config.yaml
num_hidden_layers: 14
n_experts: 192
hidden_act: "relu"
router_score: "sigmoid"
balance_bias: true
attn_scale: 0.125
tie_word_embeddings: false
init: "uniform"
optimizer: "muon_variant"
beta1: 0.95
warmup_steps: 200
decay_shape: "square"
batch_tokens: 65536
train_tokens: 500400000
max_steps: 7636
Below are experts of layer 4 (counted from 0) of a mixture-of-experts language model. Rows are named router (the router's row for the expert), up (a neuron's input weights, with its number), down (a neuron's output weights, with its number) and show model dimensions 0-159. Each number is 50 + 12 x the weight over its row's rms, rounded and kept within 0 to 99.
After each expert's rows: a language model's description of what the expert responds to; "comes after" lists some tokens at least twice as common just before its tokens as in all text. This comes from a sample of Wikipedia text that the model never trained on. Tokens count by the router's weight.

# expert 59
router:54 39 49 50 63 35 40 53 63 36 59 53 47 56 44 62 41 52 59 32 58 39 44 42 46 47 41 36 53 31 57 50 57 31 42 42 63 33 42 59 44 46 56 23 50 57 43 62 52 38 54 56 80 53 59 49 52 40 70 63 63 66 34 44 45 53 53 28 60 47 55 58 55 54 35 51 28 40 48 62 69 34 83 69 56 49 77 35 78 70 66 40 49 65 49 46 32 53 59 50 38 47 43 45 58 64 26 50 64 43 58 46 34 47 57 64 48 58 53 36 55 81 48 53 47 36 36 53 61 44 71 57 43 59 40 68 57 31 55 43 35 30 40 70 49 80 42 55 53 50 62 69 40 42 50 47 50 71 46 50
up0:56 58 59 56 40 73 57 55 56 34 58 52 54 47 54 69 38 62 75 59 61 52 57 33 44 57 55 35 50 50 63 43 39 41 73 43 44 46 73 72 27 58 48 41 30 50 56 47 66 49 54 59 45 43 51 64 45 71 65 70 34 39 72 38 55 36 30 54 64 36 58 32 42 46 65 59 51 47 63 53 51 49 54 87 58 48 55 59 42 47 36 44 43 35 67 53 22 41 33 47 37 41 49 62 62 63 63 68 48 47 68 45 48 50 45 28 59 44 59 43 43 34 35 60 48 41 55 40 35 66 40 42 41 48 48 39 45 73 49 51 58 41 50 26 55 53 37 41 38 35 58 48 62 62 44 30 68 55 30 74
down0:45 39 38 43 33 70 53 72 55 48 55 49 50 48 32 81 51 69 54 52 62 56 49 50 42 18 41 44 55 34 34 45 52 53 64 42 38 52 54 69 36 63 41 50 45 52 64 53 49 44 63 42 53 55 40 30 52 52 66 46 46 60 41 62 53 32 62 63 45 50 60 50 50 60 47 39 49 24 63 54 45 56 49 55 41 50 40 32 43 46 41 39 47 50 40 67 49 45 48 57 67 31 71 63 59 56 56 78 59 58 57 60 41 55 62 40 63 68 53 41 47 64 46 59 56 64 06 34 46 55 51 22 54 34 41 42 51 52 62 35 58 40 49 46 47 44 18 41 46 28 45 29 79 70 50 63 58 60 43 46
What it handles: Spanish name pieces. Word pieces and accented letters inside Spanish or Latin names and titles, such as ñ, de la, Garc, Fern, La.
comes after: " de", "é", " C", "á", "o", "í"

# expert 19
router:69 45 40 48 58 55 28 75 55 33 42 46 37 53 50 41 59 50 33 59 37 71 57 73 47 39 42 32 59 47 46 51 64 55 63 43 56 42 38 46 55 51 35 48 48 37 54 50 51 32 63 84 60 69 52 58 33 32 64 57 41 48 50 44 30 57 46 57 66 46 50 45 45 58 39 37 51 77 42 60 60 46 65 59 81 33 60 51 64 61 43 48 47 64 45 49 51 59 82 64 61 63 31 52 27 44 56 43 59 28 48 52 37 37 69 73 42 66 39 42 38 54 55 63 58 42 65 46 45 43 44 57 41 38 53 60 54 60 55 56 40 47 37 49 47 75 68 48 36 71 40 31 49 38 41 43 38 64 28 45
up14:61 63 48 33 80 61 40 44 45 34 43 68 44 34 49 60 46 42 51 42 44 51 51 45 51 49 56 61 43 61 56 55 57 45 31 33 57 30 63 37 45 53 45 42 63 23 28 49 36 62 38 53 46 65 61 61 49 53 53 54 41 49 26 60 49 54 51 63 44 46 37 62 41 41 25 45 69 31 68 36 48 44 57 36 63 41 39 70 41 63 71 40 49 49 59 31 55 67 83 76 51 39 37 53 29 52 46 55 44 59 48 44 37 39 64 35 39 26 55 24 50 69 61 54 44 44 36 28 37 26 39 43 54 57 27 50 57 46 68 64 36 50 35 44 40 47 57 44 49 59 51 55 52 71 60 48 59 42 60 47
down14:72 66 60 46 48 43 54 28 53 55 52 45 46 31 57 68 53 34 41 52 45 52 49 61 48 42 65 46 46 62 51 47 69 30 61 51 61 40 38 30 24 48 46 43 79 34 38 39 59 67 55 68 44 50 43 52 55 74 48 43 49 39 56 76 38 59 27 57 67 51 52 45 48 56 49 67 46 45 65 50 45 49 59 41 40 32 28 74 60 40 39 45 65 60 52 56 51 63 49 62 62 80 49 51 47 63 43 60 55 40 51 34 44 54 42 26 48 42 28 68 35 24 64 47 69 40 57 32 45 73 55 49 33 43 64 55 57 53 59 69 45 60 41 41 38 42 39 63 57 50 56 75 49 40 36 58 52 44 66 33
What it handles: Tables, quantity hedges, stray pieces. Empty table cells, separator dots and arrows, limiting words like just, almost, at least, above, below, plus odd garbled word pieces.
comes after: " |", "\n", " Al", "C", "| ", " al"

# expert 5
router:70 29 45 56 39 46 48 51 47 00 35 53 67 77 66 43 50 45 47 51 40 57 54 48 48 61 53 33 36 53 72 48 51 54 56 56 52 54 53 60 41 49 41 47 28 53 28 56 46 49 46 54 62 66 44 52 52 51 58 76 51 27 43 13 43 48 55 48 61 45 44 58 51 50 31 42 38 47 61 70 52 25 57 70 52 54 61 49 68 46 32 55 48 71 43 49 38 37 52 59 68 57 37 45 47 47 40 56 46 23 56 45 46 38 52 55 50 47 50 50 33 67 35 52 59 41 64 44 50 71 69 51 29 57 48 65 44 54 31 50 41 38 45 40 39 82 58 33 54 53 41 65 47 36 48 38 60 37 47 62
up5:53 53 47 45 49 50 43 75 54 30 59 50 49 42 54 52 59 34 41 53 45 62 60 55 34 60 48 37 49 46 45 58 36 55 35 43 49 49 52 37 42 72 48 46 40 38 51 36 44 42 59 65 65 47 15 60 52 61 50 55 61 53 38 29 59 35 64 45 54 61 52 53 59 45 70 41 50 45 55 60 42 41 50 53 57 37 72 50 55 75 59 41 62 61 75 42 65 32 52 55 32 57 24 65 29 49 61 61 32 20 46 56 45 64 40 47 54 60 60 57 36 52 66 49 55 29 33 36 42 43 36 68 30 40 32 61 51 42 41 40 36 66 43 51 28 67 84 29 47 36 55 60 60 47 39 24 46 38 45 38
down5:35 23 33 50 40 32 44 44 73 37 47 66 40 66 36 34 63 43 50 59 34 47 44 33 49 28 64 49 39 39 37 58 42 52 54 62 61 36 63 50 62 64 49 55 60 44 54 59 65 40 37 26 52 39 48 41 32 32 33 26 41 34 69 32 57 44 36 42 45 28 56 33 56 52 44 36 69 45 42 47 36 43 47 58 36 37 48 35 57 21 54 68 34 38 54 55 45 69 42 50 53 45 58 55 52 62 42 63 73 35 40 33 69 40 67 52 58 51 32 31 57 59 73 60 25 49 53 65 51 45 50 38 37 59 60 28 57 53 44 48 53 54 49 44 61 47 46 61 44 58 61 63 47 49 52 67 45 58 36 42
What it handles: Sports table filler. Empty or numeric cells, pipe runs and section markers in sports results and election tables, such as "| −", "0", "===", "----".
comes after: "\n\n", "\n", " |  | ", " | ", "; ", "----"

# expert 42
router:46 48 46 44 59 48 34 58 41 46 54 66 59 69 36 45 46 47 34 47 61 93 64 63 70 33 56 57 72 48 46 47 49 60 59 60 69 52 36 48 24 56 49 46 43 43 39 61 24 21 49 75 56 75 60 45 56 57 52 44 57 62 52 50 49 76 40 38 48 41 39 76 55 61 40 32 42 57 35 60 53 46 66 45 79 55 58 49 54 47 54 59 55 54 52 53 58 33 53 50 48 67 58 47 55 45 58 62 67 36 53 44 68 32 36 58 34 57 66 40 63 59 66 55 61 43 46 46 57 55 49 56 43 40 57 67 50 37 35 34 32 27 45 51 36 59 53 45 47 45 52 59 68 41 63 34 72 75 54 54
up0:67 57 34 56 61 38 40 62 51 43 55 59 41 64 59 68 42 52 50 57 56 51 52 53 32 58 70 52 49 25 34 44 62 43 55 43 55 45 53 31 64 26 52 42 41 62 40 71 32 60 41 60 66 72 63 53 58 44 69 30 31 55 36 43 47 47 50 38 28 39 52 49 48 71 28 57 49 36 51 44 31 62 65 55 57 58 47 30 44 58 54 67 53 31 49 53 26 65 50 43 33 40 46 46 66 58 28 45 53 30 52 62 35 29 60 66 46 76 53 64 55 54 64 42 34 58 33 56 58 52 30 51 71 56 36 35 37 45 59 40 50 51 57 71 46 67 62 39 69 66 31 44 44 58 58 44 57 40 47 57
down0:54 39 38 55 60 42 39 60 44 52 47 67 54 31 52 35 58 42 68 63 41 31 51 44 51 42 55 25 70 55 36 59 36 41 29 53 54 44 44 53 60 55 39 45 32 50 51 53 52 69 52 74 52 66 58 44 39 59 53 51 62 42 77 48 37 39 55 48 33 59 59 54 39 37 62 53 71 41 51 64 63 55 32 76 43 62 45 45 49 31 48 43 38 43 59 61 43 50 71 24 26 42 55 52 64 25 27 56 48 34 63 36 56 62 53 51 57 41 52 39 45 39 61 55 51 41 37 50 41 48 68 54 51 52 46 31 50 75 41 78 53 54 36 44 48 58 28 35 69 48 32 45 60 65 45 78 54 49 55 23
What it handles: Letter I and similar. Capital I tokens as pronoun, Roman numeral or word start, such as Charles I, Pius IX, Iraq, You, and Al.
comes after: " L", " l", "L", " | L", ", L", "- L"

# expert 17
router:45 44 36 52 42 38 30 55 31 34 39 43 72 67 52 34 39 56 60 53 41 51 54 55 33 59 52 34 32 46 49 43 59 69 37 54 54 63 64 62 45 54 32 51 36 55 47 43 48 46 41 49 55 67 50 45 68 45 64 75 61 53 57 34 47 51 51 38 44 54 44 77 49 61 43 37 49 47 45 47 76 45 64 65 45 39 61 50 74 39 49 46 60 65 60 36 19 52 54 43 76 70 46 17 39 47 16 48 42 35 57 35 68 45 49 62 34 50 61 46 39 47 49 63 64 40 59 47 49 57 50 33 29 64 44 68 56 71 54 27 40 38 37 48 42 69 43 61 48 55 59 49 67 46 57 39 51 53 53 75
up8:57 45 53 39 34 67 49 43 54 25 35 62 60 51 58 60 53 58 39 53 50 53 72 17 44 30 43 66 36 78 52 33 57 71 56 34 36 60 43 59 45 64 45 39 58 49 62 38 52 33 49 47 45 30 44 48 59 37 45 53 44 63 60 47 59 57 29 65 51 68 31 28 61 36 56 42 62 57 58 35 44 48 64 25 65 57 64 58 48 56 69 63 58 71 49 59 39 48 29 32 49 51 56 52 35 67 32 42 48 69 32 44 66 54 37 42 43 51 43 55 47 62 26 55 58 50 51 47 52 48 55 37 56 37 58 58 61 44 53 69 42 30 39 51 66 43 70 51 44 48 45 80 65 31 35 41 40 52 51 55
down8:68 36 40 50 33 84 65 47 48 48 75 59 39 74 36 73 32 48 34 55 67 55 60 53 35 72 49 52 39 67 53 52 72 57 51 44 45 45 39 49 54 62 29 53 37 60 40 34 28 42 52 50 38 48 41 56 81 36 38 41 44 64 58 62 72 43 49 43 32 73 62 50 64 53 54 46 50 38 47 57 51 63 42 54 55 41 43 53 63 44 72 58 62 53 57 41 43 57 49 22 42 58 48 55 61 61 48 37 62 78 59 49 54 37 41 40 63 31 56 52 58 38 51 44 48 45 47 41 67 37 53 79 54 47 67 50 40 72 76 61 60 39 34 47 53 54 63 58 45 53 48 65 44 45 66 42 50 50 41 69
What it handles: Table header cells. Pipes, dash separators and header cells opening Markdown tables of votes, stats or track lists, such as "| Party", "| Notes |", "|---|".
comes after: "\n", "\n\n", " |", " |  | C", "andidate | Votes |", "| Party"

# expert 37
router:58 43 53 57 57 15 40 45 28 35 53 57 47 52 60 60 44 61 57 54 42 67 59 46 63 62 48 58 49 63 28 55 33 65 50 44 65 47 57 58 50 46 55 38 37 45 49 48 17 38 52 54 49 51 72 27 44 36 67 57 36 55 49 47 63 42 49 35 53 51 37 40 41 84 50 44 38 64 23 65 59 52 56 52 40 38 47 59 50 37 56 40 47 74 28 61 47 68 45 57 51 54 53 39 43 68 43 52 53 45 52 51 59 34 58 67 59 48 51 33 63 47 52 41 45 67 29 56 47 84 63 32 45 63 39 55 46 55 30 31 47 49 48 54 36 61 59 25 49 53 61 60 40 35 71 26 60 62 32 50
up0:34 65 58 53 54 46 51 58 20 35 49 58 55 50 57 45 40 47 53 32 41 56 56 64 48 61 26 45 50 77 41 56 30 52 70 56 47 60 49 36 53 52 42 57 54 63 54 64 57 33 52 46 55 28 58 46 45 46 62 56 41 44 57 55 61 67 22 62 40 54 32 49 37 47 56 43 68 57 69 43 44 49 45 69 49 48 74 44 62 60 90 57 43 72 56 40 58 38 32 52 31 65 45 26 43 58 48 44 54 44 34 41 54 46 46 53 69 60 58 61 57 78 33 42 52 41 53 59 56 51 47 86 60 34 57 56 50 69 66 45 50 36 45 65 44 40 51 43 58 23 47 75 53 44 51 62 59 58 55 57
down0:53 36 36 46 70 63 61 62 50 55 70 26 64 44 41 25 53 61 47 60 55 52 52 69 56 40 39 45 48 25 46 40 70 52 50 42 48 48 41 49 39 29 54 65 58 33 64 53 63 46 77 45 58 46 50 44 39 45 53 48 44 65 75 52 45 34 42 56 36 28 52 68 30 74 60 75 34 80 47 32 42 46 40 48 50 53 54 47 31 53 44 47 65 54 55 36 43 68 31 40 77 65 51 52 37 39 33 43 38 51 53 52 66 50 56 56 58 43 40 39 57 67 32 41 30 61 32 68 59 50 70 48 49 50 55 58 33 57 58 51 45 65 48 65 50 60 55 26 39 43 56 57 52 55 63 32 54 37 38 49
What it handles: Pieces after initial B. Word piece right after a split-off capital or lowercase B, as in Baden, Badge, Bulgarian, Bond, Brazos, Baltimore, battalion.
comes after: " B", " b", "B", "b", " | B", ", B"